From a checkpoint of a small mixture-of-experts model trained on Wikipedia.
Size: 8 layers, width 448, vocabulary 14605, 60.8M parameters.
Training: a variant of Adam for the experts, 9704 steps.
Below are experts of layer 5 (counted from 0) of a mixture-of-experts language model. Rows are named router (the router's row for the expert), up (a neuron's input weights, with its number) and show model dimensions 280-335. Each number is 128 + 24 x the weight over its row's rms, rounded and kept within 0 to 255. Numbers have three digits each.
Before each expert's rows: a language model's description of what the expert responds to. This comes from a sample of Wikipedia text that the model never trained on.

# expert 62
Sports and measure words: win in score phrases, right/left positions, lap, ft, batted, plus fragments near coordinates (t|unn|els).
router:138122134126176134124077142161116135161111141114123075172156153153123109087178137104129112112109145161171125091128109104104103152165108166113142117148136183107153120133
up3:089129107086158157120094123112091120181116158139183108108133152121133087081114133112099129130152144130137125107130134134132124069117130132090105109114129151119100120128
up4:114085156125108097135089157109121153147082146097146108125111172175148141109102126141094152124171125173124148085111113145106127084068052153118119143123152099125154175157
up5:117120156090180145110111109138174178094114138138136168104105118175133123136106087119137146107119143138145164094097162129132155132117131153139141117107104137117130124127
up6:131158120146127128115148107140144130122137153130122120142120147159105128125082114090136136120146156113136111143135131168101147156104124155200140125127138143135114094172
up7:117138122094183103100111155110175124122206128082140158140146088130144160104136096154131130125075125139127131138119120111148207134113127152126133105123101151161130129109
up8:094125142134175102092118114155106127157119118157130153168151144097143126150147091151161099092160139078091159133136172093115091114140175141136158102098105087134098100135
up9:092094119141115143064129137137138104106130108150095090146137134128126115088127119097151061132164126110094141110164148107155142082112124098144166101116156117143160138163
up10:115129126115132108101127127151107131141097144154130116119124111170115074123102123150130091115112119143190130141108130090201151141172101166131095084186131134122125144181
up11:089115119131125140181080134159088125125095151169138152142124155103096103093115139103103139105127151141175091175161099108114114142146136115134147098111120154139120165132
up12:110130113141145103105150134110134141123105174130114093117094122151122123111147150107103119121155102169139083086148123191122103173136061135101095112118152165153138160173
up13:124105104107162156108074130116133164118125149136145144140133144140147114063131134115123106155149095157134135137134149168147125118126110137127142105117108141116122109118
up14:150130107114118092094157141130120150138174107133144124103125141121147129141134150109132128116116133115114159098169121192139132106168141128166133095084134146106125161111
up15:149143143157128158138081125177103150103132082139126135091123151198156094131134112116130146100080131108150178133128140140092110147112144112114173109137109173112176138096
up16:132132114100140145156129149118121110164097139096141111161096116135157104115117176103100137084153135129124119178146149207094129106089067149103127150155144160144104147147
up17:150078142093108142129149099129135149152156173151074177153095122146081169147132074169132072132106133151114139134121113115128156159130112079118133109114123133136131115148
up18:085132109117148151098104087127144139132113120135132115164124131091122123160097137158136070106139081155098132093138104097151132136163111111122115077160118129143120147136
up19:080128121129106130129145108089126128150131158110126119156109116143128108128063129131139115170134125153129188128146128148122120129147166163147112094131143176119123082113
up20:146133140104143119109102146108132134158107134142095136139134134128138145156161136162115115125163142177113136094168103127124124168137146123147106068098175108121122149151
up21:109136095130121105154098113099116125103155124158160118156150130124099134152127104093146161145139122141121102097156148158142140119123125138129156117110132104143117091138
up22:128104142118165119106155126138112160094128152101100145139126125145120113124140097082124131120146110139061095095134141155107181134147125118149147122106104102098134108136
up23:114128151154118106158137119116113095119147174122117129164092122131142113109112140088119144100128164108082095139114159128149130171125086132125120120165181136133121113162
up24:104155147133148148126165105148140154124134139126140066127116121137135158136141126116147168099153146200108131111140143144125136131136094129173172155183114129118173137129
up25:126086161098157143132159149116127132118120126129086129158160114126102112121138146129120111123133131148113148141139149172101079159148170115123117133072129138154126183106
up26:209131120118139146123145150168143118133162127121118108112091112159102122153086096092120099135091124107120111095134128189110117152131134091106148138123110150148129111138
up27:141106108163097146076132121123176117122140140165163126191117119132162161125131124141122140139131126145150090078139128124132128121122099134157138106124143153099174128151
up28:159119139143092086136117147122111144165114150137093115133109127167121158132131107111112104165127121142141150134151115195119103150095149065101135126095109097124161151136
up29:134121110093191102125106121128150139136096158095168147132134135146090089103133177162131177131147117133134073083178146084160104104117126143132106134167148138176135108164
up30:115118115111091083149146162157133073087133109115112174122098158141176153102177118147069134127102146179154122143148153112134115164107115106120105098131119122137146116136
up31:126117164147133105142160144174156140099156124161099148146132139103123119133134093081125087125153140115116185165106113114116154119123104124132148088128136109138183101134
up32:088137131079167118118133134125133119185103130116130117148132111159160121173086152119070143116119128149127101156149110139109152150122071081123160108134099140120172126125
up33:148113148106112106114113148142137077139161106143146084166130124145126123130113120131108078144120123153091153111161135163122114122135139138125132114097136123166127164118
up34:123106150120141092169112143139122131124110137128088098130128083134102159109135097113132162144137143125153126107131099141110087098104122090110136148086132101129130104141
up35:139124093117136110106139133100124123161160104135146113114102106149121101078101135122129097102134099132134162106118124175106100139166113105097164117114131168135167116167
up36:143109143125105100111137142127158107098090167120181099114130083141131123101123153107100143131204118114071113118165168139114146106133113157143141158133146099129116135166
up37:134129108121158097094100148130156150143109149158116139087151118126123108106113132082136119146102143144140121133101104113097131127127066108129129114147120162149178110169
up38:097104154149175081125128109111171148106146131127114096104129122091155167104131129122124147083172133136073116117174181144130111128093082103122130120099173109106122147149
up39:113130139155115111099108102128109115157145111138098125163120126136099094131099126116147126065126146132186142145161108098106105102155140157148107129176095134138118106142
up40:156147123113097116131100142090175137141117124110194149118149126106144080132155176131124138089150139162093145171113142116106121122120122156125082147159150182129150151126
up41:152101150104106124144094143122163161117163105090163132143143097156109153141151103124136158105127139084100126150122137090114110120103136179119129132141128158142097101126
up42:118139113158168119154115120120086145141148107109138112117105101088144107143157147135112161099150080135129101131158116109104176123103149141112138139149133143132099138128
up43:121125163146162111136144059110135163150168113125118122158110103099111138096111143156137161137104099131083129154112128121161153109124153108140188097090126156119198133130
up44:127141123141174161125119151156111108152154120096138110093130084135097148089121116131153100121109131121101113128128155151126159094088125093145096133104127155121147117163
up45:182122132122069177129085092153134142131144114091109139115127116139083176147131136120134085171106115090102155103153139136143118132135122091120140093078123164132126101110
up46:105102109151162155125108093172133161143155114146101110121128107080103137117101088125110130106137109187090168116173153138137130167146175115102139088086114134144142153116
up47:142144120126089146106161150105150136140120130128092110087134075163130101123154133130107111115119116139089115161107125175164097137123079156174133140173151137144135159124
up48:141131149107117128134127141138167122159114149099127148121100136176102123123109134077118135147109121110160098153111124144116133145117100137139133099180123102144141071167
up49:179075180114104117120163143141123126146112133126117137133104119095155185096166136139112095151142139146101126175097105096132125141131138110096109089112182149136151164139
up50:096135181117124113129158072124159171170096159115164154137144104159112112122110135096131150139134112129141151132160144152147153120094111129121153089158133103152120117164
up51:128103136121123120136130121173140121130114096121136126128130078104093130120120133129139130077179121159084144114173130092124137149181103139125120125128114119138128082115
up52:123137127111129061103112144146131127121089153120117095131111103124145126138150155097104104124129116194148109122095110146156121111088067113123140126128166133177132143153
up53:145136136097124107083126078123147117181154152113085164117120092142115166105139162108171152136088114156141181097105109060165116119100160154144167154109115127141131153117
up54:127128113132084148116125163123156134073188119161068116117079157129112147145157117081095127115141123146153096124154101134104081156088158109104135110098118113157146098159
up55:134146150099135094122142095138129128126109150113142133143121094153124138132170139148124097103121099139110083154082159141158159154157139132133117167120130130137151135116
up56:141139148112133147121158142114118171081099131154117096121143101095147135103101124122116121126122136120202073124084140144041127119081130143130121143162084178149105110157
up57:106153124108158114096160156085156169123158136175082136149139124117131127122151095148124107139127135164137107135103115128135172120100107110143118171132120106105114112147
up58:115117103095130080137101104186114159143084148134141137141145110130101131141149117104138153148072153127129145113121138131095124118126152156131148113130093146121138130128
up59:139147122101151157123132080120122095133113129125123203104112170177143109126113149094124118096114121181124155109147115109135114131105154169118159115087127178120116117146
up60:181118101134101158118111129132122165143091113155143117118096120118125158129136107082126135138119149136109197098108114143106106094149106116142150142123099148116099119133
up61:077084136122150098098142131102128117146068127124128184120097125109134123111157128104149108088143125115104094060123125096121139109172157122111140136115160121139114109137
up62:115105138146194114152148131112155188118188148129122108104172101106127141143139133127134145097137131101088088118096161062122158111133117162116162166167108088130138067137
up63:129097137081090100126111116145131143160127098150111111155171138092099125124146092119094169110109173129121119181137151147121129148137143138109119112151108113148111158127
up64:126110155142138123125099100151123108128088132100150172141112103135101092151144141149122118139120137116165174122119130128104174149123185094120130084145091129149140133149
up65:096134137125160130116134129167132084184116099104171164112104121105107115167161140167123092105089119141138145127145089142141161138155169081135120096142121143143156126117
up66:157114100146099123138182129161146138113148117146169137111128125130118180103173074161138081148096101117149126099143113120152137121171126139111099112129167178098154122101
up67:128133157130157122146136064093130129091157171134143139146133113079151164177134121113105099138136155145099147097137160140118184134135113143129104110129127135138116123119
up68:146098157115125130131111152144112096122137133095138137106131146123110153118155127142137145107128080180127099098138130071133157120152129142092107146122158132148113142166
up69:115152121118142048111103146130112132109137129089146158161139166104140112124127134112120107150115096107123135105100167077149150125149114179128134112111154169145077147152
up70:134126142113130157081101110130127142168126128142107137139134127129092131109141135140101139088114159142164132132108139148096125120078157128089090079149092138117118083129
up71:148083122160109131154115123107145134108136166095136120142106119143123140074140070117133113094158111161118127098145148097171125126100139111168131134112110158128140143167
up72:119107175109149138121106117122124112098102154113138148192088152159127140152138139104157178127130133112144182125101134123101126113125137108135142126148146125132086141095
up73:128106200062114127077087141139146078158161123102132144140138177133151144165151143132111158155100120178114173127143109144143154119135098157138167118143168112114149115180
up74:092137121107135143131153119146116083108098113153100122150135127135072128136099136149106144142173115153104141093132125125102074107144138110128142120086102180154186150120
up75:096141151129145124128115106122132129149138142094086080117084089135125136129140096150144153123133126118092143143114127085199156130117171118139128115158155108128122126111
up76:141117120137096116139105154134115131128080114086184113155142119167158134083149138113121094127089117148105142129145152121195105131141112097124153101079160145118153123135
up77:154132134169147093136154130127141087071148163127087115118119109126115148100131100152134130163100097167100124107121132159146159102087112124160085131135164105123129146160

# expert 37
Short vowel-led pieces right after a lone first letter in names and words, such as C-ude, c-act-us, C-ult, m-ood.
router:135159191122131104107151101181132156104131136105136104153146153119137126134160107113090109159145125133160115124116172122105132153112121104144143117164126146152108073158
up0:127124168139128151083132127131108110104124117196129123151107112098094099173160127110072135114124152113112116114116159126120135175124143125098146122127097139115108123144
up1:176108146124109131080133151135130090121127134131087114089092141123142190116192141128100109133140146141106103113189118147164141133155108114110112110141166126133130114154
up2:142124111118130113141108163157143106129119125152165156139141114121129110139151126137143146114086121130086127121133183119117133130141150163145127140160111120114121156088
up3:139156112093125097065127120147108190129136097110162149147167143139123178145135170127152136144068100152140109090160128140116114126113141129122155134131116177116121117108
up4:171150091117145113156113109091123143094167142112142132130118150129110135103160104158156154101139138117133159120131142086122120107165125144158169148106152158155122123133
up5:128110090121129178087101138135129138093142140149138137103127114104123126113122075107120098124103123146070123139122112109123102108187114146171140112153162131158114069131
up6:144130134145184106148128113163136157141123168147152178115147077135114091068156112112075123149115132170170089138123134112154090134152105098102154092137114113120177147181
up7:176133172132122154114122121132139155140112139111156120132150120125122157129109109129130111076116081130195121112136101131119108137144137107151164103117102102174118117110
up8:131105175123118109167104088122109161088124118130091125155137121113082127123143128183141104155125100161150106171121143150120119185108146134139099110149093125147156148176
up9:165078214098112159112101124137118142100096149127125117139139177122116137130152163158098146121173122121147131121120161116135119132140124134110124108108180160115120086111
up10:118126115102150147095129159144140178153107154113145117135142182124113153089137115137117114104096102106093085093119163112132123129121135168174105151128159125091135154139
up11:124097142123161133153123148138152129149134181130141121130168155128061127109148107177099118098157119139083116122157155156125130127144140106132095109104124106149127157142
up12:159064173142132146130129135110141126100118111145112131079095122177140117121142133094106150127163102178113130108107111133105144118133082135074119135141127138102166142129
up13:091134157101132094138124112127151074161133161122157123161114144077102119112095097115131118111084156121154150124128124150139163151163101133136144123131141131142103106100
up14:151141178102131097157123096133098123145078159130125118118096121166076136135121138049099119143109127114125116130118120124160152112134123134156147134151119138139131131158
up15:096104169136108124101150127110149138126168090091100085163139118130155164137166107172124107138124112133122125159122157128099104128152141121120111151130134132124133098141
up16:142139129136139176136156095144156102136149141101115103125120127093096173130078073104141094142072159100157145094118112147132112143139105159164162077095093126127144069118
up17:128127144140154097106149148151136126201071125142144135154142127125105139079127131059127145084142101157142133126148098112138102117142127148107140123075159107143105162126
up18:130114127116133107130112165152131144125112151102114156142112159103110129118143115126086148111115159152124135108125151150127117158160106126147146135134171122091128081150
up19:162119115101139066147134144135119150135170157087166147153125136130118126142113100113129095087083131117112105120123143109125150180139118155092118119127147169145162115170
up20:091139133138108090154094103132111119182128133137150119116123159105118116114123111125170114162123141104146115164167126087172135162157118157131163096109134146119135115145
up21:147125103137088153077124100097163115131157117195101140103114113090129164116124161094102109173116124144153095126162109131133100106144111116142107104131192126151132097119
up22:137141119107139135098148174084130128122145168137193143170127156146156148114127134107135130146102141133102173121130126123130133160166151162152143130145134128102105146108
up23:129089135108147102122133142126115156128129134094093144076113120100106107117140111125108098134111131109105171135143125123087158137137110125131077115145148134142132155112
up24:149110133089150104139148144109147157115132148099089074135121165138112121137118095101129145097096125160133162146124115125120095131134104136142099108147127137140151125143
up25:161108134164147104094098104119168110127139112121161140174121097140121152131142120074122118111104129135134152079155093117143116160122146168169145136178137158143112081102
up26:146115148142140123117103135133162117103094104126143161135123135107144093146141160152132112114146130113122161106126144106135122102096128161151096115174170127099102133139
up27:178136143083093130146098131112132193150124121085116147138089120192144145150114122139131101134141148146150130125128118125131074110093117105149154101136144135128179128122
up28:167131181118134127148133095148160151129092093147087175131106148115096123130178148146103100159101110125122114119072151146129112140139165140140094132127150112112151176137
up29:092113158122140127121126146117123150179144082111141148120135145114048123157111141112109126138168109126122111148091152142141134153138126118139112120176122109163133107148
up30:151086087135131181147095128144106124133160141138156083137106122184104107164117121110122155124150120151143097126139087121131125139144142147111161114105096110190116112129
up31:117111145117145093141144126125111130105154142106104123112106143094100099120168090144113184108135139150167179113136126135115141123093139179100121080163175117100142123129
up32:103117175103148099124137125131163109149129160115144144123135135170154109108159168115173116140107120169124140110141105119135113130124144170126145116122137118131114147137
up33:115121136138124141101105128137154078090139110144100125136130114094153172112138144150089126103164136144103146122150146153146137158158112120151146118108126116174144089142
up34:151145120121149195138138126138126124121125082134103102160090131126118120140107128118112124101170128106132083118114109121128124136107113131147136142156172139159118108144
up35:145170142123145134087169158134127125149095109113139146152144088145094116147176147111157122096092106133160107114139059123104122144149128160133154130129112159128163133135
up36:155102113162150151154128173145146145137159102092166149145136079117118089098109111147102145114146113125098148173134138133124132132153123135083100149119118126107134117116
up37:129132175148111145169120109138106090140114125156159088116144115139152138131102197076089128133138124101140108121114151128087117112130153139083148140104146138111139097106
up38:157124137112132142104125136121095138146104068049152081128123124121141123146178188109121117105110137122138139140136141124147104142133138145148169131117130167107118109109
up39:145131123086124098122109113121164143121124163143178096110088116176147103116113163079092122132133135112104135120117111111117118113148149130093111152123147147104120078118
up40:147088128150132148131117157142113162156145147090121132099115133127112132121112136107082123150148122105149162132157139150121136141162115147184140109137154174166160108158
up41:165125169121122126124139113140125130115125139147118097178115132141139144154181125159142162125105109149129087105083093121135126109122126153126142130133165120071132082151
up42:165141163111194132131131124152107159135091153103164126118131134149138130121141109127125157107108127173140125153103091091162105129131095129123163135127127168098151113196
up43:134138098134152127080107141123160147107115096093081145137110150117143124140113134139152104104130096138169137075105150143092117125133119109157100112107135137138106095126
up44:133137113115117149159143146084121097133105105140132088120114155127122118115115114134112147126133142130116149143130078130123117117142137117141154112114174130144141129151
up45:120103143102147097096108139154185151147169121135101158119155110132122140130125124100175118143063123145169141128159062139118124121104111096158125092142132109132113166140
up46:102120118127145110131107101100178117131109182158106146121120148152109106101120129074116138121126151129134116118114140157177131167094106122132164122067144116116128117153
up47:137126126121128140137109102144130139111133144129144089174138151162105117131118128110127124142085140133154132098124156109145109144110142133129189133156122131145186107168
up48:104148143153130113104104151095169089121150140136162085100095143128160132129142129112146146068149137168099132117122093108107133111159112159115147138120084143136114148126
up49:115098140141163120115133114098128108124130145139112089125128094088083149149190099160138099111133121149106118114158118103143130129091154129108114146120120133154141114139
up50:086122070157141144148154114112154125123124134086180170147122119136090104127093114099099108114183138111110103152112118124160138152148124142115132112141145121154139114116
up51:130124108140123124129102132169134116171114126139119128133120101109125122106146132133123124112113098135139143131127129107124101143113082131141120075178130127111149136161
up52:129113147147135131125102111113113134153084138158117117147102096145127096126115118126108115124132136118140139105151123132128132111107139139077095139135122123124124122133
up53:147146131105155130120145078109099183124126141138142153167118107168132132104144158132163122167112148118135098130145136120140100097140120091114113150119164143094171105163
up54:133146133136123136125129090138158149083135086198103155130106106138097110133126134074112142124202128140125096122136089153173119152139113151118145085156128121164129122144
up55:123102110102142101127125175152152132097099146134057115115125158129112094143154109131174135100145133147071150096134112128131123119170107126188119077166118109136124143112
up56:173111189146115142125163114174124097122138122128067145125114127143141127079144089141134093140143072135132168101128158082134136130145128134147137100146154111126103156157
up57:124112173123136108147130114107166137141129140119109115140110094115102107125166155111131120128156136147163102145115156096135102157125108126087084129112169111117138110132
up58:123111128102152148110093114149179152121156130134154122081083107145166149119119085161083127143077123142124114110161147166097135115125143172124178134104094115072128101144
up59:120120115164105170106137125148102140127118180106128120088098114153149132103135131175116067119141095165135095125136117179143140113132130086124162143150154130136116133136
up60:133137077098125122118127077129108150137132122150146100167134126085077144151145128097112161125147129153132113132132193146135102138155151136155168111140167149178143078139
up61:115150108168108112146145110140173111141179084110099096144064118115103108130098138102123136132151129153126162112108154105138116124138173099149161090103109105166132109128
up62:118093157136175136139107107090137148112146146114162128118140134143166120079128160125124132164126132122107136142136131110106129115103114109122135135127142139159169125161
up63:131153087128142128137097103118092130124111166110125096153108095140100138140126106103106142142149100110126124121153090084140120153116128118152146057153127152160159062156
up64:138120135123130153153114113165126155137182158182117131088123112140136113144172104147142098098103136113082151106158132096144127140129121142141137111140093182138134153137
up65:143097124177142105105114105129125121111123145092133112171097127136077160137145125175143138144121099173138149082162100144140088114134105188094108131136165169133144146136
up66:111147123115138170117083142142083109122084169089167120106139171132141103088121128155113099105138121130159161148199173105155122142139092150092144098157125148131127180187
up67:170130135121147129102103084144145123125131139129140134129137107153145096079132179124143145092091154149132118112098135146139092124138108165156146123162144147100107123152
up68:151127166125158111128113120102156097108103123120094113124136140103064144103134123107082121144170109116101096164132127140160129118110129135144145120118149104166142134148
up69:106129162131135099122098135122152119128127150133135151127122162140121142132156121108141088105102063132110184104134142150094146170111125107089166131114109110165113136142
up70:123129147095125130130119153099113181147115125136118106140149154150087110149138165119104133144140125145149155123191121131118132142104147157131117103088140140104128123106
up71:119128111106143125080165146137158129142131148129139171114149148136154116099114109102124050112089131157154125118122153141143122150160122099176170115135130123117110141096
up72:139082125149155168148120113105121140082128177173117057111153133150176108122155109137085117110181108118098087134121112136129071124153111139120130152130116135101152100143
up73:134103110120145186076151147152167128154084147119117111143122140121121116118129095157061091099192157140117117152142106120138144168147119136108078107132095135136106118128
up74:107107121099127057126109136120163153118142179091154098138130087169182120099151088158148140145125127149096127092118143123121146132095142167168114098081139107108132130126

# expert 32
Pipe separators and numbers in sports results tables, especially after the final stat column, plus FW, MF, loan, goal.
router:129108157132140148087109137176116143101124138127152096140131111167139125101124106117128103139128073145161125127133118116111110134148120159129142115138125119139130093131
up3:107103121116142165148096097097150125157087115146102130137154118121101103110141111113146100111174151143168062085110129148110117143143106152126071147117149147134131085139
up4:153130118118116100105082134126154120134097154110151124151119122125162099115155159128116072109147146153136104107143140113146109146168096078137127094124146163138160110144
up5:079095096121182136163142106111122135129155168155165154111114163117109120113162072092088130117153139122143129098110126084124111140177158128143152121137133176110180094227
up6:102120120195137136158107140104114127155123178173106168198131096125131083167105112111121136100199146093136104165106132144149133108112129137156121145185177125100138137122
up7:110155111137121137113164106168115152159128084114168113143113102141122190135118109110132167151091130110130095112110182119147141143125117118137112113120140193104155132152
up8:144147120120130159129140179156146128106140111093138164136106146129164120134169120131097119140120145149126157155185112127145135176115113147131160134146154145131114109137
up9:104131134107116102064095135086147125157153140154113119116132135124105130131141128094074095147144149105142098111082095107177149160176094123117135109103111125110145121184
up10:139084172143163137163131135166157137160106108136106101121119116145123111121133100140065154110097151156121116121132141122106125106066124175109121104083103129118134162146
up11:148131166137142150087088108121118110130120143126140113125130122122132140128138153118111093144116093135082124092162190142111148101083159132155127115164131135140100114142
up12:158138112163114131125076141113111132136136158117131114101106095127136088093112116095130154118125117151146162143119184127101166141127125118149123133112184148131113152170
up13:135168136124171129142143145107123104132125120088118094140122153146132102140128154118146136098140157165115102103132135102124137137166144173111155136099149155140146076122
up14:131130147099158137100086100100120154129146131111126133125101095111134159162154150125101124172131143113132100110158135137160169069125155118134112127105116144076146153125
up15:160089162127114171115080123119090123123146114118151114139162107129137131147147123123107127140132148125193174109089099121121134114124087124145161093108134149125099070112
up16:107070114138138143109124110100117136164182112123107129120113139138154121098116171107102148133119133113100165112170141137158134114120101131159208104150120169129132112115
up17:096153114103115107113088119122108128167121113086144149132133134108069121123166132094123142068138117145104119092155169149121103146128143106156104079121098143146132175108
up18:121124131111116111077125098090142187142118169143134093162152156130122111127109133085094107152100153141142095145117124127146135108100151089142170120129147126133118100130
up19:112124145144103081210148095116139144080139140118112085145158090137108109109137160154118084117134149130090153139147148120139146140106129100154151086143140141157156139107
up20:126124166062128126137103172144117145117128113125096124114130119097093150132144116138084142102114112110129118107164168144190143123111144169103183096101147140119126125136
up21:133154181105139099158138122170121138123131126121127090157120136139168119133139098153103071057152113107142133152146169119113105122119153094111171112161122138116133127146
up22:137128169164166134156100159087162116129111145124136180117131105136106127110147119181143122100148115114096131131176075149182132136123126093135157146171152143141133113148
up23:135113153169146162114126105118131114219170167104165139124156106104133112088130127103156164146093119106137146135102164139139142116127154141138149120161136130140112113138
up24:149105145109117119140131130144131100119136126105165105127131138074101113120135126130147111150100114103160099150141169130152105130138161119125119108140169123144125098151
up25:122114132084120153120158099147143146146105171135118130133104114182123137131113152079088122116134143115138074148143142134080102095120164084153137135147135109159162110130
up26:099139104126196123085100066135135122158166139130163091131144137130145102126107089106125094126121103146094126079142164123173136165134169116139141105131105119164117120116
up27:147033131135113140109100132136098145122163158155124126105128077100129118154151132146103136120107143149126184110137139089079090124157131126112145120148112147166122051165
up28:111132129152168102142114108153115138144118119090148135150099129123115098145131074133092112115131145130129159134131120135134130127164135122103133142147108151133115164169
up29:089134122161161139114124117112107145105125166162130158099151131105136166128182130120107095110123092139098108103116125111135124098118136127153165123122141145154116170204
up30:137118107131149104103135127160122128187129120114163114141127101113143091138098149148106145126107138148159122120086113119129121103093127130135117154114100136145138141138
up31:118129132113173111106085125115143119122116124151156101144127134109130101126125158121117123140145155126135098079134132105085128159131079198117123095079158149151147098168
up32:150077138100141133128086174104122164109116150131186153123119149168162085117181166111050158114129138167161127115129152157126149092078138102146133141181111133137146150143
up33:136128124179160152085104121116136113165126166173153137118118115129127163134108137134154128118151105124107130106119139125149096140145112142105126129126103196110145125119
up34:145102191104169112140102141150129169116110111161149099101162154112148129139170146140123090118097087136112115129147149119167152164129112168105097115087151124160126174140
up35:080121109109145135135079142111126103144122117135116095131152097101154135120161129137155082091149153144141105096142136094184124132122119114149125119131140145131156054116
up36:120061158122141117115145118107117153135105133093119116124143105096097074167101127124108095106166130128138143144099117126149155117115167124129146124172111114178140128160
up37:121114168093147138116147160119135133114149136120131104132125149125136089121160137140142111127158154192143128100120139135133138109121114101157104158136120149115107117150
up38:133147143134129156121150137105108157186150160115140123123117158128114153123149111089128100131107091140133120119098146131105097121148133118119188136141126148122143133178
up39:127123104127114138130094123175111135127159114132076106169126143173105147123123081108095097113123192118117050099132114161137143143161152148156103115106143128085170091114
up40:158129133138115119135129098155122111118122183109142112137122137130139130053121109111130163116140083140144120109133131133108117116125107146143140131119133192160133154173
up41:140113174100200141136091102151115117125109152111119136136093137109070102120140154123117132158143097137132131137154144132080141131081174154121123152130107154155114120119
up42:110111112149129126136080124137122134135157105135129090113124152125105170100143158129127106119124103141123094121136108093148127138116118080153179080147110106157131108136
up43:110111148174127109130096092125124092139066138139147117112136116116147096122118136120126131098166112136173116071092107148137123122093120097127121134108145150178137096121
up44:180104156090159134173129128138146133152107142123108128128145134098100143145129105103116151134127139096114143091122123131129117140145142175115144121109127150133145098107
up45:131114139104100115146158141106138135133123147096087116150109090160145126114153124104102106168144142106132127144128147113144161122149127123127100104151164147122105150116
up46:121173116073103115102066113129119125129141152108136124140152116108110138123103148108122116134101147124115142128121169150132173176111154103123110125111105175115118153135
up47:170137127141099163147096138149128183152144104128120078156122145149119114120178133109158121117108114177090102111121127105148142154136118089113143130184138115161124115128
up48:144137117114153119103086139130129140146124118158106138110107108157141127120123151139097105119165149154105129140098115118150084147163139202162137119187129144184138109109
up49:147106118106162076119088119146137113114156149121101112167117152125077087096164096128118161123154139136139067105138118092105110075112142158098138081109124156136120123146
up50:130110130104116146114123097135168112152081102112112144107122156140102106136123135158087144153146095123137122127153177123161118095140149111137121119117158112116133180167
up51:120116129132123105090095128150157157171153085131151108125117094094136170091110126094122094111090128116141149109160130153149142138135155099148124128055130131161135160107
up52:147114134143140158122089153108117149150103156181107152141121132159077112128103044091129126116136112119139133145104115117114132134084128132160181143161175138168116100143
up53:136081122141144122113081178151140174155126127192115143143123095132146127144165117134124127118112147135138129072136096116131169119110115141125169070123140111108116128126
up54:144129109131109149131083109086140163115107156127099147176117109131074144143155091110137137125154146143111073079110099137100126096164143144150124117127153137108143091165
up55:078104113146128128167120128086117105141082119115098159128105167094124103157143109108124123121150144126099146152170154102125147111103153118101153129169159130169084114159
up56:121135115112106131145140131141155119106120115124158134094157151104125099125139122101151105130090114076140146152127189118138154141080118111140095147119132145107172096130
up57:133095111143143127123144130153159143119139121112182101137123160097136135141107121153149072178125147147153137082133139130153138145141136121125166126090094136122116081149
up58:125142171124124116137143109130083098113122105115083121124125121124114077110120163062131105151145119115096147149126156133137122124146110094137095083151150142108137135131
up59:114155119153171148140155073102127153114135161123121101123131114123120172150099134095130132141103140114150132130097103146130164145119116077123157121146154111107137093166
up60:139124132159121155131128126152145113164144099155114156125071135115141126118096108128126133120146119095154144101139088093078101150135133131142176147129117161129158114116
up61:109127166111157137117100130141132107091139128128085128120129128127104165162107134162120116143137126166161162130144120120126111113150122121146172133143155159105145100140
up62:118082115126121147060141128093150121196149118141121087149139137140149138105145133122111100159094102133158105126128156148112100153141112160137129068132129151122149084158
up63:101131123114095146078104110123116144106113151074138114114104103107072152158121130098149093155146147124100116134122150132139164110104182122136124093142123147126137119148
up64:124107100131142143115149140137103187154104165125179114146132083127151089093159110101126071146124121106095127096148161141138118097087114153138126121164122147131146133110
up65:127084135171131135077088156138125128129120131144121132113158162111133170183146177133103134128136105111113102104141179123114144121115132116145127127168141145145110169143
up66:158100137186159135092124110100122137085115170110148108106156134134118143137091147128130090147159123153131150125166126143150102085114137139106135149112151130163144107126
up67:109150114152188136140133136130111099149126156140140123149121092159112153126125128142115147108185139140146107116191124132160121181159124162133150095123160156144127121137
up68:126131116135146117145110142123101153106101154137112066141144117177090098135163124119142146122155111123126068098147116125103120115106157144152157120178166149108139127126
up69:123151145118151106117116150164101107192126117092113130127100096115130176101085117076093176091100099148167140122185135112122114168118136115125144161108153147130134112174
up70:124115190154137146122082129134109158144164143096127142156130102098113109125122138133137118143119162116129125140121134124166141141126121109083130129146134158166122136138
up71:159100118143162135130121128093084169171129134117130125099115097079116112128110137093137137098086101104099155119131122087133140127110130118149191113177116157137138122133
up72:132125146155146170092125145178091149135099106134090157113113108138090138129093124116126098135190151120139128144118106170127082112168115140146128163147144141151167114141
up73:135105177114105139105120127138144118148140137116138123162128153122172132132154100107109104127128110115164135090144167124143132180139139163102127079133142116125101118172
up74:178111141155143150059112142137213151167116123121130115136090098136144127128197120087142095123104141169140118127173107130165130136133126133135109130126155131121125122127
up75:142113118118135109142131174116148205104126141103124142133121174144107119129139112119131092133104087145125108145119173098118110109142161128136106104152157134161121138139
up76:151109149118123115099104132119186168170150091129118131141134160138117128173131139146117155141104113138130144068125158125116168157112120136132137122133128134138119140124
up77:134120110116132150132113125160152152137097097119148121190147121159159133130116155136134162159131144137112177110143117140157160129116118105125105153117159104114150091155